From a checkpoint of a small mixture-of-experts model trained on Wikipedia.
Size: width 320, vocabulary 16384.
Experts: 32 experts in each of 9 layers, 272 cubed ReLU neurons an expert, 2 picks a token.
Training: a variant of SOAP for the experts, 643M tokens, 4902 steps.
Below are experts of layer 2 (counted from 0) of a mixture-of-experts language model. Rows are named router (the router's row for the expert), up (a neuron's input weights, with its number), down (a neuron's output weights, with its number) and show model dimensions 80-119. Each number is 500 + 50 x the weight over its row's rms, rounded and kept within 0 to 999. Numbers have three digits each.
After each expert's rows: a language model's description of what the expert responds to; "comes after" lists some tokens at least twice as common just before its tokens as in all text. This comes from a sample of Wikipedia text that the model never trained on. Tokens count by the router's weight.

# expert 14
router:499609482394477538556453449525542452459452573548523566525541443405515556476412489430475519586500541404530463544562503550
up0:549574555457494535412510419488442595410517456521315576578533500360414584553545588572475460508496529413518464524476435524
down0:470597495451476535594480431434526529547460486520488553542512517490487546514430485456480480473515494399506507498595401591
up1:558545524466477423501426406569501566489562539477385468521523510524506396500540478429579434527458471469573507506451549504
down1:521508531452485597557528472519444423580525484492483558506453501489487489457559468504531510442479486454580574420496426522
up2:376563533454527536583539479456556519460493434507450532439484466520510485443516544547422471432541496404564561525487447550
down2:373499512520540602501478559512542488476582468498480433531533568481574518536585492489568452521473538443497402596495458466
up3:516538503427529519475535460524419579502477481433578512460588468498499475389513523477538508590477549416447534446573553500
down3:396492589441422486519438502498418641503489486555454521514469494476571497438478489510491565504444426440531441390447596530
up4:541433514432504460569474492451416481486523603555509508524510507521514545499458571416427465560398539470486572560537406478
down4:420609579498482324533441524465548583435560434498412492481537543497481550522464453476539516517514486500500497488536450581
up5:462577525571433565564568419504487574405561471490519482580510476492555552541524519537524483520518497426572495510473533601
down5:449442621467505435524511469571466479483555461504510551492483581488435441519503450534527503454557403400457434605552549517
up6:467488465489618445395582502440454543425491456520496443491532469529445544472484437472474507527498458558560448437518508436
down6:550490548502527510459458469556455470462497440495489420493435373608398543507463577447585414494476438500464530501557571446
up7:544408592521464538616320519429527516501446414473631508496553449523505450458456536550573481473464444437452535575453539525
down7:585558538561572501517492481497541382464468537539524465469429455425511556522513452448496521506425493451542503567587378567
up8:503475518563470455508492440472477510469355456457527431508411450523552570469566452543467488522456548527554476518482624468
down8:557455442514478447635539482485467546459559479562480534542606488424568525543574502481373526493375446507544546543495495549
up9:484542431433429417562553416401529439485441453573559483498509450428535466461523511423528540576488487490539455386586504452
down9:519511600551536569546502464506492474527454556505499515431500530448424523492511526463463501477479495518445446477595512478
up10:524433555586535597531519577496558478501516467512524534497450491505436445534415443456511475575428513517611401473509614458
down10:476494546583446542479593532564581469481468537551463447531471416491515454487519493560539566409509488565516566467459603485
En dashes in score and page ranges like 198–208, table pipes near numbers, unit words like cm, lb, ft, and Early life headings.
comes after: " 1", " 2", " 0", " 3", " 4", " 5"

# expert 5
router:522505591458538486532478532477477432445443515485452544510534559474513451519484414388474491567495516502551552489551516575
up0:466448511454458510469477462449522504501503476410474450487590436506495550537513472452452471443484517487470538495495495494
down0:512441452370525521501605474450571486528473474496408494488517544592557547441508442498486473460464549526391500510448605436
up1:529516564635495413606526511477429487567524503413496412483479511567473467502607449448556540526451542485513558402584476530
down1:577560499486424555457471502523518537496493504530496426459548649562504534499463426609524498459497453431538374449596512444
up2:512534519459529580555571522469414452521563496458451440487504526498568455528536536497520594506604538532511531518556516489
down2:535463494513533568482442459485501504505551532490549520477523603525485554540488559492508474536523481484454537509472591468
up3:415561476402467506465495496477450479545472523483546509511509464437422479461537491501446510519439633531526483460481594450
down3:434452467523513444553406467497493515449501532435562503468542455439500431415550478539541420447519506466519437534479417501
up4:548478498481593441577548523482505450571510599521450497424517518549415506563494513467440493478504476515462498487626479575
down4:532550487473538513502546506518456492478456499570515389546518513538425622529490621450520518512507488524586524576466429481
up5:527537494464461464466374518491444404463493538469539529472570471560501524437463402499487450554522562533538493538659444530
down5:422497468452558486525519481593472445462520533484439512511405467450520456476479550547440467436412451541534505526547589486
up6:442512563542550491492541414571519525534596467525564531566448398482500577466568508504411348491490531511512514502564412498
down6:434521423518511630488509566569553584600508498523507508453488410559582518489497388533443464551541449489549504452467504529
up7:488515453584569447548568547536592468412540593557461453486498454431534546535483445429436476499491492479490429369520606528
down7:506473438449481526539484493529408470528474438464462473449483454552478415477478368480420502478519621601443379486466482604
up8:608508427368524524454518454389477542485509523498463481445470469507488437423463617457513472493563462466486534347476500503
down8:565477492475475452546487516527475483555507601510543519516548539532530542434488529489512507503532475460538549454551592465
up9:421472489575507503473500438431445492498537504519563464505478505488535397578457546524466501565554458504489415522508481535
down9:577417507432549501451528523463513530500512485497587485544440513602556458416548506508487439376582443465432467479535561449
up10:537570593541521455496485499539567551492404540589637598508423508450521493455527512417533394494521497521556424483455536431
down10:483527476485543518508489429507465558380492468533478390487482472532624506462450448497460489524380411503445487383417496524
Prepositions in, on, at, along, mostly after a comma or period, and sentence-initial In, On, However, According opening dates.
comes after: ".", ",", ").", " but", "2", "\"."

# expert 6
router:554554533523477504473501562572508475468444545471484436552455473446516466455611520524529505479481420446430421640479475502
up0:569464459419523483490555432474547494521551505558552464456390494499470531475556491445504502458480469464498487516518481527
down0:477538460540445619554492509561518499500510593432470501457522444553463505586495592390419538461462507473416567476572511479
up1:520479457536458459490613436519495506604503569508475501526469509506602442468360600499542406537512541458500494590439490490
down1:468499551467500470477468480574487473598497416526480440415431578469478473406461430475332559470569481488509526582603505519
up2:553566585420455585498545531468456483481494495518548461456486483506506448432519456424574503630498448549488512521514473532
down2:482484569471450550421388523488573440533512538498472518539435513530565491458577516535518487502466540455508547459471540479
up3:602515448505535566529481489548448410508457492420527446480505467545434595578599534545514498464537515401490535554528488485
down3:416399681532458499478533475517487485623464462518498507485410538476527481470564608560423586422389384567487470506509504571
up4:482533555548515517497530431545448476437536457531457525497529481555540474544450378448441502493496512504542596564494521512
down4:496566562489468560490495538446560463446475487518562425498511534534544534516520430517484592560480472487484533475479466453
up5:519527516499502524480500444536432424454538569594572516573491416542480425536543565417499428527469553444475429536448498555
down5:573516494506498515462505400473526440481488456491406496534473512378519450561558549584503476479454460500460350435513524429
up6:423444565484462527508592376478480412513524540473468401527441560494549466582436490541470543439487507524501458560513502475
down6:600522510602478551439497451550424404550503566485458534389497423506534523455479404455442502588446496459468534551506522469
up7:533552555504457419465518440557477514429498512430516551451507496449555559580477544436583427516431527490530494590438470456
down7:467576471487543483491400583553565468550477517482412471518509552478494629461528570520518505568602440395500560422551479510
up8:439482516463384511502539493470446483459573580501537449513522445468406522454428503491538500547482503491555548500482468579
down8:526490542544475386464491477527538551505485505489464612503597523403454534468559502466498466441499471544480491426485495499
up9:553510525472458435584450488470457431443542490490454515592494513567501469444483502531575382526475583470492620487427521496
down9:522530405532514546470522606483470473444482477450474568444517494439514451420537478589636544509511498429398452571473423490
up10:556596475531436520481561585506540562446436510541483414529414462469479441476455488567571503542531462485470453524530482470
down10:527492511478481514520517484488513589503564548588478451504469532439460450521509552559423491510454471519568538512464435553
Capital-letter first pieces of personal, place or club names, as in H, Gu, Z, Nor, Chem.
comes after: " |", ":", " B", "-", "|", "B"

# expert 23
router:508495466484407506594481514438542494488515603548438353515465515423479522523484490416553656485464475518449517545542503513
up0:597407437509538510578520544440568563623468534637562559529439556470367525482514508444534510476449531507449427465474463508
down0:500440532577569410477446538488489454462495428432537472541490516541500470514480546454596544507497546488482526560494479492
up1:429561553501457446532477508540528532520497541510452418602520552467497454460504483436418440493537530524522458555516515544
down1:561518450516459544507498447494504466638474504426389527429538517431506528468494509518508495526493553530500546484439475524
up2:496439467443478549549553467540477530493626485482457497525511493527492528522464540513589614504506522501473538520490522530
down2:551582587478519564490470591558545516601453587550504503508477466489504504493457479566480481463544501518561505543539513485
up3:473479548454517479520385400490429495559510411561472442484443548501536474594568516487484490506407516507483471526488495556
down3:524521605418519412490460593540624507479509493371563507537580574524517501482456444485477527452556462469424493521595464540
up4:560554464549482489519493405484533533405461462500537561440514510528494446492501451493589501412549564466560465477575480504
down4:573451583467506502486457534580534500592520522629534489378449456472563529481507504516469508445461544457495453502455515505
up5:440425458452472467435484544481455604552432508470495465567438549434526512476476516495591501493423504585507464512489513640
down5:542520527506486509507645496563521547466535440521458494508530378514400510436490486458425498440492508453445530526509426400
up6:498573490441493462521534462475547559571533471484539429579468551514573505504562512450551584489531551581566415504491509412
down6:461442589509474536470427388536444466528511471535429474501452525500508486517458431568450464606571496460486549571466522535
up7:611445611524497472447523416563437519564519483457517449480479522526423499506424553569498590560486547524517539497528461425
down7:437491585536512481518526516609546492482480475546509536445483477535456534550491500429482523484445613396504438470559446398
up8:427534486469386537455493462542471530573536582448477451516482480546536487502373515487559535472482504557557561525454512468
down8:473475461450523470507439515419568452499580543513534505545407491406492439535549504475408533439439504501475507449496435432
up9:586410517539491539512415385484465585426458450480484524458460574611466450465362506416599568485492471507489474495562452568
down9:485410494544481506539514506582471465509599579440496546436486513419563507529548453488526455535528339458468464499462601499
up10:484493471587510533513521465430462492513581436398470595487422478515525507537481458435548541543471585522607546542481499452
down10:497540505528469487549496449489550509544481514459492490503486525448474409523398556443435465454474495562507577491462442429
Line breaks ending table rows and before section headings, most often; also word-final suffix pieces like ion, os, es, ic.
comes after: "\n", " |", ".", ")", "==", " =="

# expert 21
router:518525510500446457573467558566568456479512547491364605463439466423489445453510561451507562541516438525495489464522519547
up0:466566482532527546565447412478477481586463402496436471602522532516466415495523607514477523497542615443533479462553588576
down0:528545434446472440522440458482482413538471479469628463533556460627484521555444485516503488478467481513478530488393468445
up1:512462462560399552478592499524417539550468424532413507550458455518503483406475515433590507570509475494520501510564501352
down1:475520523592507492479469573541516606567427496544534514521505493527565438482440502518470471452541434489566481504416451380
up2:463365508549413624540482570575477599512431507545588418518388433501580433549465546518546501535543408471529554524486562570
down2:521431506527553486542520448511481505483462540473399464480438478431553500468467571544511538470538456510443434501487579424
up3:405475407490480514430465521578568523510491465412491510505511379470471512517538465463520571545512522489568519485459514505
down3:520441514552479548474507542444496475450524545481470499465438617417481459538508401510499601534471551506466463437579424365
up4:455581463489509463426554475472436578413562510489475544508532449503438529482547453443421411496512455475498634537510451561
down4:422537423472508416541490575517560526509482555442544377496475505564425528495611490481434439455623526466518555518562511512
up5:549603493424537534525599484475483475457541406512513547553540386437546487434492542431565475477461506455471556524576450490
down5:458488455491397467493514479440488512500373590502443534550475524412503476614502459516468532471500578449561512521544411471
up6:516524467551495619541531396439572477481589487538530443480502547488566503441373480502504483513497456514552508512500541420
down6:516512406511497444509432562424513483517458449574464471502568495403473556456484521488421488574462525545518382444554597558
up7:421485497472535398487584536486486484537482567485462554639414576566473533474491594525468579451507457473526475408437489537
down7:547463511337487510496482526550478379593536415537518451618420493498438505440432477460573508570482537493571494471474474578
up8:479485598529498475465448542529549498435529488459522451510512530503500490467490556506479513434454438492549397516484590517
down8:531554471455465472503590517408521473437454413501543530452499536449537452557502527493538395580446559480451543526470470500
up9:581448522501498605556513472527581491393538496495490492493505469525471468515562541452551507587442536575494514483498522615
down9:551512544514550505508505494527518451553453571565569401534502546482560558477493448483506574451598448511479480515565495493
up10:511438501487471569546506525494488483584475480604486498505564485513503402597569512586395487490540491452584605518452581462
down10:513529473598546458513474494525356461474471467475533435490476470582598488529568407561448526436468455527464425494522473534
Pipe separators and |---| divider rows in Wikipedia tables, especially between numeric cells in stats or results tables.
comes after: " ", "\n", ")", " 0", " —", " 1"

# expert 3
router:443427412464483482453483533542451522517441512425534432437516469529489519479550414565520462458588446465469698525544509411
up0:464573528549426518490543459531410547523447470439496509516500515517558515633470507530393441457480563472593495516485444483
down0:513430457490514508542475482511445490545487551484475536563552477519478499394451479467486510462509485506508453497455532489
up1:460505491446593413500476428439478570568483387485448541404481470555571378481406507511466576442551447453591476540529411560
down1:500526450432473463427542437441536503419468461542451451507501369573497407491470551526519548450601436483578465523552460494
up2:476500451527518474532513403539473473525519441521570463530438447501446554444531533517397535466439457434537517402480472452
down2:407537527513511514492563510522469552567504576599470459511547414529477444533551473451500475612599538529506434454455527506
up3:544428488444511505457490440516499493479484459424617373378553504530574582435523447507405604598572542446509467467441571539
down3:392483508426459545573547450484490490550564504466522442429504434446566559513546549390504534480478430475576517420498521486
up4:527421508435440446413466478525523468512551494456504470445474463550464492521513399554569487454490468544511591443475504504
down4:342620464553567480491530396435576563482515446538523561479465487511471497469471449514497469465421408519458588590563558505
up5:600548521441432443493492485501371518472542439476497473528508415464456550493437482467539505433608498535483433472523437530
down5:474443545427491470508417511374507573507495568447511500443490468537489503538451460510431476411401473514480447473599512531
up6:390574468425473463434396542582553522506550453549462523457495524642500509545560500529436516459449443473527462480497533514
down6:591491552564441495529478483432465455496550454438574443500511509486512552497511614539562535535530505525422523559477474489
up7:442494529517478519482553482500522515563494477417650506509483482549449541482549406510523439463447635473563426461575533486
down7:521473467542544487558574517452505521477532458552479527538490505511509499542600474497488501503529481547488514391528526546
up8:449479435482461464544507497456354554442454502471600533583533512491506532524553531411455532519495561476510548488476560504
down8:520544506555466452449452475477455500469460487476574483496454529527365506516522488571539601482551514458476521438640567551
up9:526513514506546461570508493516501575537437505576513410477538461542543618374550571553403498485466516504500544531389513462
down9:502598524540455488484510481526441473548558496448451456503455533567479556486553555468426520553492462490524507520480561507
up10:572505450496534564553482424520483513567411508477537440445549521505418503447483491490532539564540533476537545523558499408
down10:427501508509538559427541518467437464457423505517449550495495643484491514484531588567585510502471592479453558521487529463
Single capital or v-type letter pieces inside rare names, as in Rougvie, Negev, and blank table cells between pipes.
comes after: " |", "|", " \"", ":", " that", "″"

# expert 11
router:556525478515491519492460477447449507517487480519470472476484461540556492472476479532516527521445486523592598497444535486
up0:455489533530444582420543417469503431482522510551536532490483461440545557531504518421454540499500536441590531462408433615
down0:532532448510426449537552479547522497512430438589546507531596542521444514553485489491489545607532655564542547485451466409
up1:556571548496512507487467526566497556442494485426470440467488483554451459482524469521437479569504512451487491530548491542
down1:528497583433507487536562521550519546562442461512428484495474548531524484501422487459532447450527496501464586481456444435
up2:452460508469441560499463491539407528474479472491473515449435534607463507554535511494475500571511531522611563413514501542
down2:434459493368461523495504508495478597522591590581476436488507534474551513515441539571441541515558585461579484442444519474
up3:451523544489453525443536392459454599492474514539476562506584431452432484470510487452534499569492509532525472532508539515
down3:419496452465501480443395458513477474569465514591571515433437534526504479473451489517589518624554437417517486493504542530
up4:508536553501448501513524430379560397600582487448469464626500455540481439511503402403495471486522518485527465392545501460
down4:494506515451494474509460480526448539542379496613686579443458567530525487463446460419496498386566476437557510490544457432
up5:511476467500563513454550464451538564536604425421492555494477473510546452470523581445502483458485431477576513406496450521
down5:526456420557436575420398523534539499480497525540486514446415561424481511537459545445433518434514588524394429510460517474
up6:539510507487488556513544489479488563494524460458457466506462469588474437464451444549503406430547509523614528470538468463
down6:476491413519601561486464501460526517508513501455520575515601497457439528415502452481450544540425417498481600519434399494
up7:446508501577478506488511521526475573572503510531565557464575461595490485599445512396543520498487542536539483441394516450
down7:470561410460425520508500412539539525473513438446470514454484438381458551571405531426463490508508503513535557458536530473
up8:446560393426548497650399506531445481531515536473428487456533502526464473438454513603512509573501484515542487470548483483
down8:506469494516485492542423494457419488476448417513390644447559387528537540426534461384556516503496572538525571553521441508
up9:558458431502601430522570502547590572527531539531546515543515466481534525489416469464502480511423544490632477385518438487
down9:395517423535514489531401489471535517449447553503543458445506507453453501394411443430452539479524401522438481524481557463
up10:541581555525478513533473487475451471463532536557472473439500434478482479452483561565548526545470481610432448529523505494
down10:548541562576456583539572574487470673524489545598580605466478501465472520586500545476520531450591500479515579503494513553
Articles and possessives after prepositions or at sentence start, especially the, a, The, his, its, their, plus 's.
comes after: " of", " in", ".", " to", " for", " on"

# expert 31
router:517373435461591560522438457522442448410533317487440512491589561420540537489493498479507524596480440542466535423471474419
up0:508601520501414519571517510500514572451532468538503518496556542558528501502544457538415412498523521503497550507502580486
down0:452553514555519564557514562492457522578496561483496473446492439387463528466566559474482571552561539462549471525470519530
up1:468520491458548515503467537443444610464476524527455529520569531575552450435408474517579440458426573489486534561491494611
down1:549413489456466433611470511496531423463505475499533587444419481499534398480526543468462514498522465518551508532518598477
up2:443539575490503562571502536456519558486606407462503500484496551508537498546494498424511456448572500470449556495462457572
down2:511477421446587565543495530554564472489463506510472462443501480438528446536481423424523559490487558458514518517483426518
up3:575518477572525415464458496475497502535551448517469470408526438532524537445436522467461459485594483430520470521536483615
down3:506550507488528528467478516439508544493541516454563484497511588545479626530489522484491394475514540505610526411535435501
up4:535518552517476548502418495481478338491482424467498471493447487498566513482493531564513519575490443513439533453492534446
down4:402406497454537504538532408457434450491450432503510408538502480476581454444515418610482549593586475455560440511524442540
up5:521451628576543502451470542439497482551548414445542500528507500598561525438421527500487484521465403547513481465530537562
down5:518539518516470494541442485408496567546477589498556420511439422485531467472419565556519474456455421563541459587505501512
up6:421473620402450538460488505480504590502491585468484534520515462463550546430424487550577511492534496447477515505482422464
down6:482517484430408543566595523486487440518466544515419447556474550508411479536570597390454539497480519461496508498431486514
up7:433504445529509494476537444506437546558470387448420478561392497560512501524498657557467542439547373490519453464466514460
down7:519392449490600454529495547503452512462522536567491458471492481471570443477518439521503449470464476513536552397467506523
up8:520520534504483553593476496594460330517520484450522552492469526546518532547546458473482534538507531429489518517471414504
down8:496543585470510473450610498601527434479479530473473524538482544468487419451542547559450543473497488437390426499596480455
up9:482483499509509463551451510533539483507455433518481450378510550510520553521588560504445450530509431406520545622506504410
down9:555496456503417450448467461540456510545481588487527466528464536468403417514601414444501475587537455472475512500440544524
up10:474553458490518519449429414508570597504488472521525451504612451398562559538511486533517516616497471466491487539527531532
down10:489495505553528428487531617532550566464477443506483563461486542506576594526515518514541521478534633473545547477532498473
Sentence-final periods, decimal points and initials such as 81.5 and "A. Dorsey", plus dashes opening list items.
comes after: "\n", "==", "\n ", " ==", " No", " It"

# expert 29
router:527450437383542499490513475566445475631366486513501518467579443553441512513509486440509484510440554485478418445577454521
up0:468471508475480460442525450506485487530453506398429514453559460616514413508506595446534548422554529471526540505543511488
down0:462513486451529473527487489438470524476524440501483600567472438566526445434507595589373559581534515500504547550553509498
up1:474557550510480546530450547455491550426516513512381544560543496503541542495549559526482537389521463462550513582403498411
down1:537579502490461545457497480498524537522542502488491544505393477549527466502464486539553496553496509501533483524496485537
up2:480456459461548498546528504536532499548571546539520561577498463604451504478522424543442504492558518534467406466593512532
down2:508435519458476459495491513464423483458401484525481559470440565501588492427438414610486451564562503464424423564533532520
up3:575499518461538493512473522537471496601489556557478541487586527525459409484550554518528523476513518454414526422492515503
down3:442595450447460510478611510468496495461534497560451514608475489464460472568455459477489529441544566441487504505506461501
up4:468463526448503602499449513499486502464458482565462512449516470491498485385489517530452504417434530584534568624573585620
down4:448482507525491450456489481549416523480450570530450465575503513508583448539512475500519486561452514522505466540462509470
up5:480353418409490463558452524536472381490566540504528453497543503596448535488399531410471479506501483444588459528503458458
down5:519508574431530423524509539530462487536401510472476505491469554497510511657502452479492531487393453490483490499467548614
up6:467509471554491521375536469531665518493423491423509530468498505548573543531521483444476534605508530490421547414458475440
down6:479485495548537438443500465550552443518555471499459495419587537529565516542498488544452485530463507515539526421561498443
up7:572578528467433485498541536467445466553484488498460397528452544465435431497491496563499523461503495461539535415488503579
down7:506491524460557578428442375549551533505527442487480427530511502474480515469476419562483536475527462478472593544417514530
up8:533480518511509431413448545534488457533423518440445517494510473526557482433422644446566563460431501551570532491505506519
down8:520485510523496585538411439499498425462524450530451512507442561534485470452501477448494476509499508517531569441512464604
up9:425425440501535439518447480462440373516576539523488513532608551530582495461485545471548582519458541533503461489511519428
down9:526439502479452482480448551565493463565516482547491502500452424519564536530414396382495504524527534460452549517525548523
up10:532423475441577610512402399505459424503508494455595457436489518506431487536475526464536433531595508466464473478526438416
down10:502467543581535525460518457519525481413492578541480596501474428488545490433514563532511494471495483560539472541478548547
Words right after the or a, especially ordinals and superlatives like first, second, same, last, highest, and nouns like town, surname.
comes after: " the", " a", " The", "The", "'s", " his"

# expert 15
router:521536490484474462498513569525505524515454444379516516500469563451458528502609454608515554526494376452423419562481515521
up0:503481510546501538567462545561536471549482393451508555490587438488506588522567421538474450533461561496494490504578562505
down0:518455533545504490525566500490614458468555490451518517549497560557407389524519467478578516606554389505469551474518435544
up1:434485442513505414441524521486529489511531523526468557444531446472525485543448419489547509567456512513496482477508534480
down1:378478453483546500576524572431472396489562529598423484510534436439527510564384510484428485504468541539553407572454553526
up2:552596450508561501478423498536492467447545451509522535475414543507456572410520501505577497517436448539545454492469582506
down2:573484445465514540493444581555448573605427510538395445545542478508556541486468395570555562537540501513480550574514535550
up3:556486505466525513485461512502539435495452394469537506559569523453548471471445507494529453371470584504489525409450619558
down3:529427384428470447578473503440470475488475523557615596417509539490623466499465493456565475545584430518568411561472541453
up4:548478473506447579477450591511492502490427578456572403439507504486508567518493436488584509478453562477466501396408526526
down4:455555496511450532489492425507452476535563491480453496492484513556475576466438524460534582522499489504517495536475572534
up5:534590489495556537442398480574498479502449429543534455471545523533458448517528514440551497492530538541456388453505474524
down5:511475393494525624434500536511466508494496496518430575530465440392433513472464595477547483419520431463501501515576599501
up6:421495533469575488502491429411449474507434569515496414528506642463524526371433517574523469524496552471584521436477597520
down6:437451499521514480556473522511517515499448445555529519408462455442623388443543539555445484454513557498461514584469579520
up7:521371572610510520354555470514476481562536451535620467525531537481451427462458526513425503480461499569555515463523434538
down7:475572481509494477447447451426535515434568408583526443517465510550406476516488537427576532450510591407499482539565521462
up8:539575630504528489421513498471491557407554458535543441433572521460536529508540493413495518522520470536536535530469477575
down8:487452440545499453566425532447451488508432499499456527518482451544482494523566493454542445573424496487438452524555489557
up9:532382356435514457465428492478537589549516480512483597546564431570577600479516502450549542513534595494488499474498509441
down9:442400472461497485515530545536577523513479459487534544521592430467403403549504514494448602563474554431501398378513464496
up10:515574488643494488407393524454535509564546457500618512480481548521478491540557532471602518480529499513501547490437463476
down10:553595494494549570556532422470507613429502458503503489562421514453577556412523497341527525562460470506477502531456572421
Short vowel pieces and first-name starts inside personal names in lists and tables, as in Liza, Levi, La, Anna.
comes after: " and", ",", ";", " as", " to", " with"

# expert 12
router:502484517438612418517517513484534469609514437401413490449554518460628483482470474470475430460566471406535487432455498469
up0:569478489460461509529488453560542512551454519499583536563450470482526477485445457529353558498579481412528458474555393513
down0:486479527566488595490448485442563526461564489507581446500470631537482443513443479601558573575402539488499473445566603562
up1:546455459596458505539595525464442450530588492521534450531518532466528549508485518425557489453423501480513508447498422532
down1:516452514514539469543516465511460474553568371542421520457466472470473576439493458585524446509532486492448494513571453461
up2:458457489472532466504457494459513504519461463538647527642461438554430549370529430539421527525550540518555625469534497495
down2:586530500503473501569537456470498485490551567486529488513511547454519583617534518496585479498550504544473499632560539524
up3:573531465407489469468535409484386519599408353520493496455481591485567584525445473423480448564568547425465512521528470489
down3:509434507414463576473519466508523469541469526512467581541541562462525461567477410572475556576515507479483470505477477543
up4:503542464532428406534566541488531494544545510510511472524383385499496493548433466511486470513475495519506503543451578496
down4:461490525509421506504457464452477474532430385587380577511498500466479522503474469357400543475496521516461496480463552476
up5:442536523476451540592451493534531529468515498466518494464569450556534507501534472511507515546519527382539460450545517596
down5:480358527420472525630477560548482445512479537451541521547460498453524511443445518383483548524433477484506410457514506496
up6:607451452586596502528454420486576602435611477499427459574522488503451458481476506464409446459495457394530486548481513525
down6:455510452545539449504503529531569553502563545471551506394520469482506470404433496486553596533553503524481459466470508413
up7:507509523574517408508481514481502530606360461385470496457452568533580551484542548488552569475456462503509450429458474469
down7:597356554506560585427489398448462493530472490502542505518580540468490464464463419548497441469575517531485475527390472555
up8:490510526479520489451430450450502569536547561536529476461458472403488504471511448426467483550492537477489458389499455598
down8:450547428433509502451434578475510473525530565452433533480477445482573378434551507509481516490518484465487501465476581464
up9:441578468484585403470506471441556456465429509439477528551489435574507458519495473471422437481482438437498485508536480538
down9:517539517553586529523546549458442488439616428519487576455470562512459469552449437471441518497516527497512590456457517501
up10:466512477513520449434581516481422481500475511535552506503516485417460497383434459492436526523569503599467458540506427534
down10:553613633440400482567474420519507488469528499501473508506372526554583541509554575561497448474507503453474503462524543529
Prepositions after verbs, such as by, with, in, from and using, as in appointed by or appeared in.
comes after: " to", " was", " ", " were", " also", " would"

# expert 8
router:562532567546454476494525559504592504519487391504494583447464543460535546465595454514507511481511430464438453600578493461
up0:571490522607559423441444485463576566485528439538491453523542432529547514520398469496453419514522515467468462508503455456
down0:583506444414480435522485509500453428446538506411457539457508516485569593452449450444509421475519502517445535481573445560
up1:469493504414434459553563566465492485471459446474502564546509424453422603485468500623503565519502546554626533522477582515
down1:442596516367508499512500384462488633536523491437495502467483530558465434377486537530476535443604496516584490465487436476
up2:552420532523496467456503510482499452440522424496574486608449490582527525526491546512518357582554500520574426476545460541
down2:504455514455433605564613490516498518511467510502464489511575447459464593492502520436564474498492455573535512496603575569
up3:537450510441491581484489558560416572473461481561591515520543466501539551468533470488546496445404464499577527484510494520
down3:470508481507486490549574498442472485519457489505493563547492550442511615474568459458634514542516448494457469552449473481
up4:543533470489523419495469439413455446539474449527522570503446412571486493456545587424432459448590512479437586525519515475
down4:458553491463494370499525484523504548476526550515451505542546537475363412473532500466474479443543543457437503531500474535
up5:509537543511574494430633438455415596490521447559503564501557486509566477444485506575446495467473483565509553496443445523
down5:485466522426438553493508493445503467557484499520548516574473488427561438597502451501464479495428449484447501472511433485
up6:480553506514484562513495546515588556459561484603519511456598599505634424515452448469425534459588468509581479486530457515
down6:516482557558540493587552488553444537460493536356491570546515548471503467523462503595601351444516472386543554413519378559
up7:535445502459567500498448517447492542479462433485548455497525485473499510459483533502470433536503506383576443499514532503
down7:447474504491470470532408452520556460551559418552554497528545447531492469473501468513379491568484477512469458509608530407
up8:453522509547564481535471568484465554518567490564552529482516554477605524574442573507511577523633465393486587542576452435
down8:486441511513523403470486560412517523419426454449365439557466433458560531520424497511591520464529454483471467530451523588
up9:500534535471517511539571434516447511549430459490449522429460474471497485440476493397463511532501538537533507596618543526
down9:517586538467476567491454533394572483545464519542513513540546508451470542567480494456584468454482470408516392476453458496
up10:485488530453513539431587498470526487565489483539543503523536545450489503452525615442518533489531467542568493564470502507
down10:413389518549540490483544591485501503521486421630491458498539457495601467543504559543534494507499501460431517564576487520
Capitalized name pieces and titles, such as King, Sir, Lord, United, South, and the letter b inside names.
comes after: " of", ",", " the", " in", ":", " by"